Below are experts of layer 8 (counted from 0) of a mixture-of-experts language model. Rows are named router (the router's row for the expert), down (a neuron's output weights, with its number) and show model dimensions 0-127. Each number is 128 + 32 x the weight over its row's rms, rounded and kept within 0 to 255.
After each expert's rows: a language model's description of what the expert responds to; "comes before" lists some tokens at least twice as common just after its tokens as in all text. This comes from a sample of Wikipedia text that the model never trained on. Tokens count by the router's weight.

# expert 3
router [165 117 100 120 154  88 193 140  84 139 143 147  97  91 128 124 115  60 113 152 138  94  95 123 148 149  85 184 162 140 191 147  98 128  89  59 165 162  93 140 103  93 161  94 163  77  82 131 129 154 158 134 142 126 107  95 108  85  64 134 124 198 158 115 144 148 119 120  97  83 139 112 170  65  99 117 105 135 144  97 121 130  80 138 107 101 124 115 183 112 127 118 125 132  98 112 181 106 146 107 127 163 130 155 138 149 163 107 174 133  66 113 150 100  66 127 153 152 136 197 167 158 108 135 132 154 179 114]
down1 [116 128 105 154 109  84  73 135 107 130 172 121 111 117  79 160 113 130 145 124 159 137 116 140 119 152 132  98  83 165 120 113  96  72 108 119  89 123  89 137  85 131  59 103 149 120 168 168 119 130 110 104 118 121 120  81 135 174 154 161 119 125 124 161 164  73 149  57 137 148 153 177 115 130 196 158  98 115 159  78 101  84 172 112 117 142  79 145 154 125 138 150 187 132 102 131  82 120 122 132 125 122 121 144 158 134 139  81  85 165 155 146 119  78 147 151 157 162 102 147 112 151  85 140  83 118 102 164]
down2 [161  98 178 129 159 124 119  99 101 139 114 114 172 119 103  90 166 160 114 138  63 135 153  82 110 152 120  83 146 148 165 109 170  82  87 134  96  10 141 128 155 136 129 159 160 137 120 151 188 133 160  75 118 126 100 161 168 133 176  98 153 148 134 115  90 129 114  92 137 107 157 108  93 115  92 112 180 153 111  88  98 125 166 131  97 153  99 204 125  39 110  69  76 143 107  82 154  97 172 178  70  44 117 132 144 113 129  92 123 175 101 152 118 153 117 142 116 101 113 214 166  60 109 169 106 147 139 111]
down3 [122  80 115 168  83 153 105 125  87 187 116 109  93 127 152 123 126 187 125 150 129 116 141 142 131 106 144 129 106 157 103  99 116 100  77 117 136 159 141 105 177  85 125 116 122 128 203  77 137 133 121 167 110 117 136 137 186 126 122 184 157 151 222 142  76 155 135 142 139 100 128 133 101 193  79  82 114 105 143 144  70 186 192  89 133 156 143 241 153  92 110 146 142 131 121 193 105 155 144 119  67 138  74 118 165  86 148 117 128  90 130 186 130 162 101 129 172 124 147 144 158 199 144 116 140  88 182 112]
Description: Pipe separators after numbers in election and sports tables, and locative prepositions like on, in, at, along, near, often opening dated sentences.
comes before: " ", " the", " —", " +", " −", " \""

# expert 1
router [148 150 105  98 203  91 162 110  67 165 113 130 129 149 116 113  94  85 133 134 139 140 133 136 111  90 121 137 106 153 135 104 123 142  81 113  97 181  95 131 151 135 149  77 100 132 116 108 121 152 159 114 125 124 130  86  46 101  69  87 116 187 133 107 159 139 121 140 168 118 106 130 153  34  95  97 194 144  79 131 114 170 140 119  73 129 126 143 123  82  95 112  79 162 107 147 147 156 158 118 135 137 136 100 116 119 109 140 132 127  97 142 189 162 131 137 100 146 117 142 104 163  98 126  57 127 178  94]
down1 [110  84 144 129  88 153 149 110  99 173 140 143 109 140 160  77 103 122 156 140 115 110 124 116 155 102 118 140 139 116  76 131 108 198 186  93 139 127 136 159 160  95  80  84 105 233 144  79  88 151 190 119  42 146 111 139 136  98  77 110 124 161  99 186  97 203  86 129 156 127  97 148 121  85 104 169 162 103 221 146 124 130 145 159 136  79 139  99 181 119 135 121 190 121 173 133 126 114 159 179 168 186 116 143 116 144  95 126  94 143 159 121 135 106 126 133 153 121 147 106  87 154 103  92 133 142 101 130]
down2 [124 146 127 147 136 119 105 161 106 165 105 136 167 134 180 104 124 169 160 118 199 151 105 147 133 147 174 163 150 142  52 121 198 142  90 118  78 146 110 157 157 161  86  93 102  97  78 135 125 164  80 113 144 131 132 119  92  88 121 115 150 119 134  76 138 105 139 160  87 125  67 156  85  64 105 203 127 104 141 204  90 157 162 135 106 135 167 154 167 118 201  82 155 106 157 122 104 111 129  88 173 122 172  93 105 131 116 138  60 110 120  89  91 197 122 119 114 154  97 137 158 189  36 133 157  95 133  99]
down3 [127 110  76 123  82 121 110 145 111 118 109  95 165 142 121 125 181 167 122 122 123 148  62  77 119 151 131 168 107 109 129  92 116 128 149 129 116 127 119 107 119  95 133 123  73 193 144  84 141 192 132 154 119 137 145 161 127  85 111 121 149 110 116  97 155 125 101 121 112 157 118 118 209 107 151 143  71 152 143 127 116 182  91 202 198 141  61 100 127 152 149 106 160 148 156 116 115 152 109  99  81  79 111 109 111 105  74 122 126 162 116 100 162  79 127 141 167 157  59 110 126  67 151 149  95 151 105 170]
Description: Field labels and header cells in infoboxes and results tables, such as Location, Votes, Date, Coordinates, Preceded, plus leading dashes and pipes.
comes before: ":", " |", "\n", "==\n", " by", "==\n\n"

# expert 5
router [132 171 109 121 198 130 158 119  67  96 130 137  63 104 142 140 112 142 139 144 136 122 122 165 169 116  66 189 120 123 164 135 136 160 117 159 160 167 123 168 123 129 148 132 156  74 158 172  63 123 148  78 164 109  81  69 110 121 108 184 100 199 141 104 135 108  67 151 138 153 144 126 178 114  82  75 185 141  93 131 135 141 102 105  64 194 137 169 127 135  84 107 144 163 102 118 206 155 164  86 100 146 176  94 132 128  96 125  94 118 116 116 136  92  90 101 145 138 130 194 170 154 105 123 126 193 152  76]
down1 [131 112 135  99 149 126  86 109 111 180  59 132 186 161 193 199 155 105 165 125 157  41 106 114  88 131 168 138 122 116 126 135  97 121 122 108 133 150  68 105 103 105  44 141 142 120 144 109 152 132 182 122  82  90 137 147 145 122 127 170 110 142 139 121 134  92 117 176 103  66  88  94  95 155 163  97 111 173 169 141 126 165 141 144  99 133 131 130  97 133 130 101 102 169 133 155 156 109 134 142 136 156 205 118 131 108 162  72 173 169 117  66 124 137 128 132  93 127 148 155  85 125  96 155  89 108 184  47]
down2 [132  96 121 124 114 132 139 138 139 120  97  77 141  83  67 145 149 182 179 143 117  76  89 132 159  78 132 123 133 182 170 171 145 125  99 180 177 152 132 129 134 148 141 122 141 142 114 104 125  93 135 177 152  73 115 135 138 122  91 134 101  94 138 239 155  91 118 130  96 125 164 128 200  97 116  76 143 138 130 180 115 171 153 129 164  91 178 128 111 132 143 100 168 161 137  76 101 138  92  99 116 163 143 195  82 181 103  88 111 174 169  81 115  77 145 109 132 161 163 175  85 129  87 131 126 114  86 157]
down3 [117 121 144 111 130  84 130  98 103 160  79  85  96 190 125 134 174 104 115 139 148 131 124 156 131 185 110 129 151 171 110 117 101 112 102 122 163 127  59 139 136  92 121 136  97 144 134 143 191 137  95 182 178 160 140  82 144 151 125  84  93 140 101  70 126 108 139 141 146  98 140 164 143  86 148  93 152 118  94 116 129 111  94  86 139 125 176 150 144 123 114 156 130 137 144  51 102  83 201  71 131 122  89 116 151 151 130  95  98  98  81  59 149 111 104 125 132 126 159 141  90  87 154 146 159  48 122 107]
Description: Verbs and prepositions in biographies about education and careers, such as graduated, attended, joined, enrolled in, served in, played for.
comes before: " the", " a", " his", " football", " University", " he"

# expert 13
router [173 145  88 128 175 112 144  95  93  82 113 132 127 112  89 137 101 146 177 114 123 153 130 160 150  90  83 142  81 121 157 145 127  90  67 173 157 136 119 143 137  82 130  74 172 105 145 134 142 149 140 122 177  94  86 109 115  95 121 158 105 153 144  81 125 123 101 133 137 149 152 114  92 111 110 138  86 197  88 162 126 145 104 136  92 154 117 131 132  59 136  80  96 189 109 115 170 156 146  31  95 145 193 138  87 146 141 153  93 101 101 124 170  82 154 196 133 126 125 206 148 159  81 126  77 150 143  67]
down1 [ 90  67 182 175 156 157 142 101 143 177 142  98 171  91  89 167 151 131 150 128 168 145 159 137 133 112 102  92  59 179 129 137 137 131  84 160 143 109 116 157 121 135 150 116  82 157 120 107  81 105 166  99 112 122 149 133 124 177 163 125 118 156  92 219 157  89 128 158 114 121 118  86  76  67  94 133 153  95 110 165 110 160 117 165 161 180 126 115 111 144  86 160 159 124 124  89 184 180  80 163 131  99  85 120  81 107  62  91 130 114  85 104 146 126 127 168 105 137 146 167 174  89 153 106  93 143 140 129]
down2 [137 186 112  93 134  89 103 153 109 141 146  95  83 146 140 135  64 157 123 119 178 166 130 156  98 158 140 144 160  55 170 136 119 128 152 158 136  45 104 185 170 100  84  83 110  93 127 101 149 129 166  87 109 120 155  26 146 186 133 144 152 141 119 132  96 153 156 111 112 134  70 110 166 106 149 143 162 107  93 158 121 107 114 151  94 122 127  75 144 189 151 168 157 139 112 212 135 116  98 117 136  75  73  90 155 116 131 135  90 178 118  99 135 116 158 138 132 170 120 103 142  91 122 149 178 153  97 144]
down3 [165 107 132 145 118  97 130 101 116 166 172 174  88 133  73 145 155 151 173 115 139 143 138 206 122 139 134  87 159 145 121 135 130 124 146 124  85 143 131 197 127  77 148 151 113 111 180 156 116  98 106 142 171 142 147 113 142 157 119 136 137 134  73 123  83 100 187  84 153 134 108 141 110  92 115  72 137 127  88 138 121 122  92 151 174 147 149  83 138 150  90 127  91 159 161 173 219 215 131  70 107 184 126 197 103 141 179 151 129 170 123 145 145  43  70  77  83  81 109 124 102 117 116 110 143 125  94 161]
Description: Capitalized words and suffixes in names of institutions and bodies, such as Union, University, Committee, Association, Institute, plus year digits in tables.
comes before: ",", " of", " (", "\n", " and", ".\n\n"

# expert 19
router [191 175 148 136 179 142 179 118  91 121 150 162  64 116 102 117 114 125 146 134 177 144 120 190 181 141 122 210 186 120 172 118 170 102  56 125 147 114 109 113 142  70 162 111 152  98 130 124 173  80 211 133 126 119  86  92 116 108 117 158  69 163 145  90 170 116 150 120 162 111 116  44 179  77  79  99 148 131 104 164 140 107 142 113  78 122 112 114 165 150 128  78 102 107 116  93 195 130 140 110 111 133  81 161 117 133  85 100 124 104 103 154 146  84 101 155 138  77 104 126 138 139 119 172 138 171 154  84]
down1 [ 72 143 122 113 105 103 178 124 100 138 143 114 127  96 123 126 136 107 129 169 181 107 177 196 179  67  84 141  92 153 105 144 141 118 133 161 105 110  71 110 112 156 113 172 100 126 129 159 118  92 137  83 120 131 103 175 177  99 153 143 129 119  76 163 180 116 171 160 164  97 145  84 143 119 138 132 108 181 200 144 151 108 138 112 130 157 114 102 128 114 210 194 164 144 117 141 113 141 142 157 114 140  82 117 192 126 120 139 121 135  83 112 147 178 156 133  92 133 113 143 192 104 131 135  93 149 130 128]
down2 [161 109 137 106 125 179 105  98 115 135 129 137  88 106 139 146 154  74 126 143 116 149 130 121 190  89 118 146 173 118 177 148 148 137  94 153 161 140 122 119 140 169 133  47 117 184 139 160 103 151 114 125 124 119 161  92 106 124 108  86 179 106 106 110  86  85 136 150 116 153 146 155 150 135 156  82 143 192  82  78  79 121  61 127 187  88 120 120 141 144 200 176  88 106 121 137 115  58 159 130 135 130  93 192 210 103 130 122 138 141 111  72 176 137  83 139 127 107 142 127 114  93 145 119  78  89 191 136]
down3 [131 126 166 104 125 120 132 123 145 110  92 123 133 113 118  93 161 131 107 146  72 144 127  91  97 111 121 182 125  83  77 100 138  68  65 135  37 140 157 148 108 106 144  94 133 160  73 140 112 165 120 121  85 100 106 125 135 147  89 137 130 109 109 141  96 150 181 133 138 122 134 168 133 156 149  83 123 116 157 122 110  93 121  58 149 111 159 152 141  66 143 133 161 123 177 116 136 117 130 176  96 115 122  86 127 113  98 189 138 203 114 102 134  97 153 169 237  57 125 177 101 160 151 120 113 190 110 144]
Description: Sentence-final periods with line breaks, table row ends, and heading markers like == and === that close Wikipedia sections.
comes before: "-", "|", "==", " The", "The", "==="

# expert 14
router [157 142 138 111 141  96 151 115 117 126 118 141 123  78  84 142 140 160 141 191 160 123 125 178 193 159 126 141 148 126 127 162 126 123  99 149 135 208  94  95  95 108 203 128 129 110 100 148 174 157 147 104 162 177  88 104 108  69 118 152  77 164 173 129 187  90 151  57 151 119 128  83 149 108 107 107  90 141 124 136 151 126 111 113 105 120 107 142 158 164  87 138 108 191 127 142 177 153 216  89 118 125 154 115 115 154  91 123 132  87 139 158 138  67 161 141 119 173 110 185 166 143 144 122 153 170 125  76]
down1 [138 118 181 123 168 149  98 113 145  85 133 106 126 104  96 110 110 115  73 117 153  58 130  71 131 153 174 133 105 100 103 123 114 113 185 184 120  98 157 131  70 115 179 109 115 124 185 101 119  79 126 114 178 152 148 122 139 108  71 120 136 180 196 146  90 107 166 116 151 132  79 163 158 202 141  99  95 129 152 232 113 150 121 108 151 110 114 151 161 154 107 171  92 172 100 146  97 173  91 150 100  93 131 138 100 113 133 116 102 153 185  92 143 146 113  82 155 112  92 124  94 151 126 106 156 152 183  82]
down2 [ 41 122 186  81 174  39 171 152 151 126  80 129 143 133  79  76 159  97 107 157 136 136 154 127  91 107 162 129 110 108 130 147 177 131 116 140 112 134  70 102 144 178 129  65 208 158 154 115  89 147 116 170 142 107 150 111 124 143 126 115  87  97 155  59 129 167 182  60 125  83 123 120  94 202 147 114 123 124 121  95  57 106 176 144 148 128 123 133 130 101 155 145  58 151 152 170 138 117 122 138 136 146 109  90 161 106 117 112 108  66 227 111 125 108 153 188 132 114 110 166 156 132 123 173 132 145 143 105]
down3 [137  93 124 112 123 116  49 157 140 136 102 117 137 156 133 113 157 133  97 136 110 146 109 174 159 152 145 223 138 143 161  96 110 179 141  70  75  82 136 108 130 127 158 157 146 184 127 127 162 117 194 101 162 120 169 113 112 103 124  82 134 112 111 208 159 116 124 121 137 107 123 179 101 112 137 135 142 124 198 120 178 174 146 187 146 164  71 158  96 122 129 200 125  60 128 111 148  69  92  85 130  93 147 167 205 172 155 100 139 106 116 118 156 182  86 159 103 130 102 120 164 133 137 101 163 112 180 124]
Description: Bare space tokens and dashes before numbers in infobox fields and tables, like Length: 4:10, Enrollment: 3,526.
comes before: "201", "1", "200", "2", "3", "0"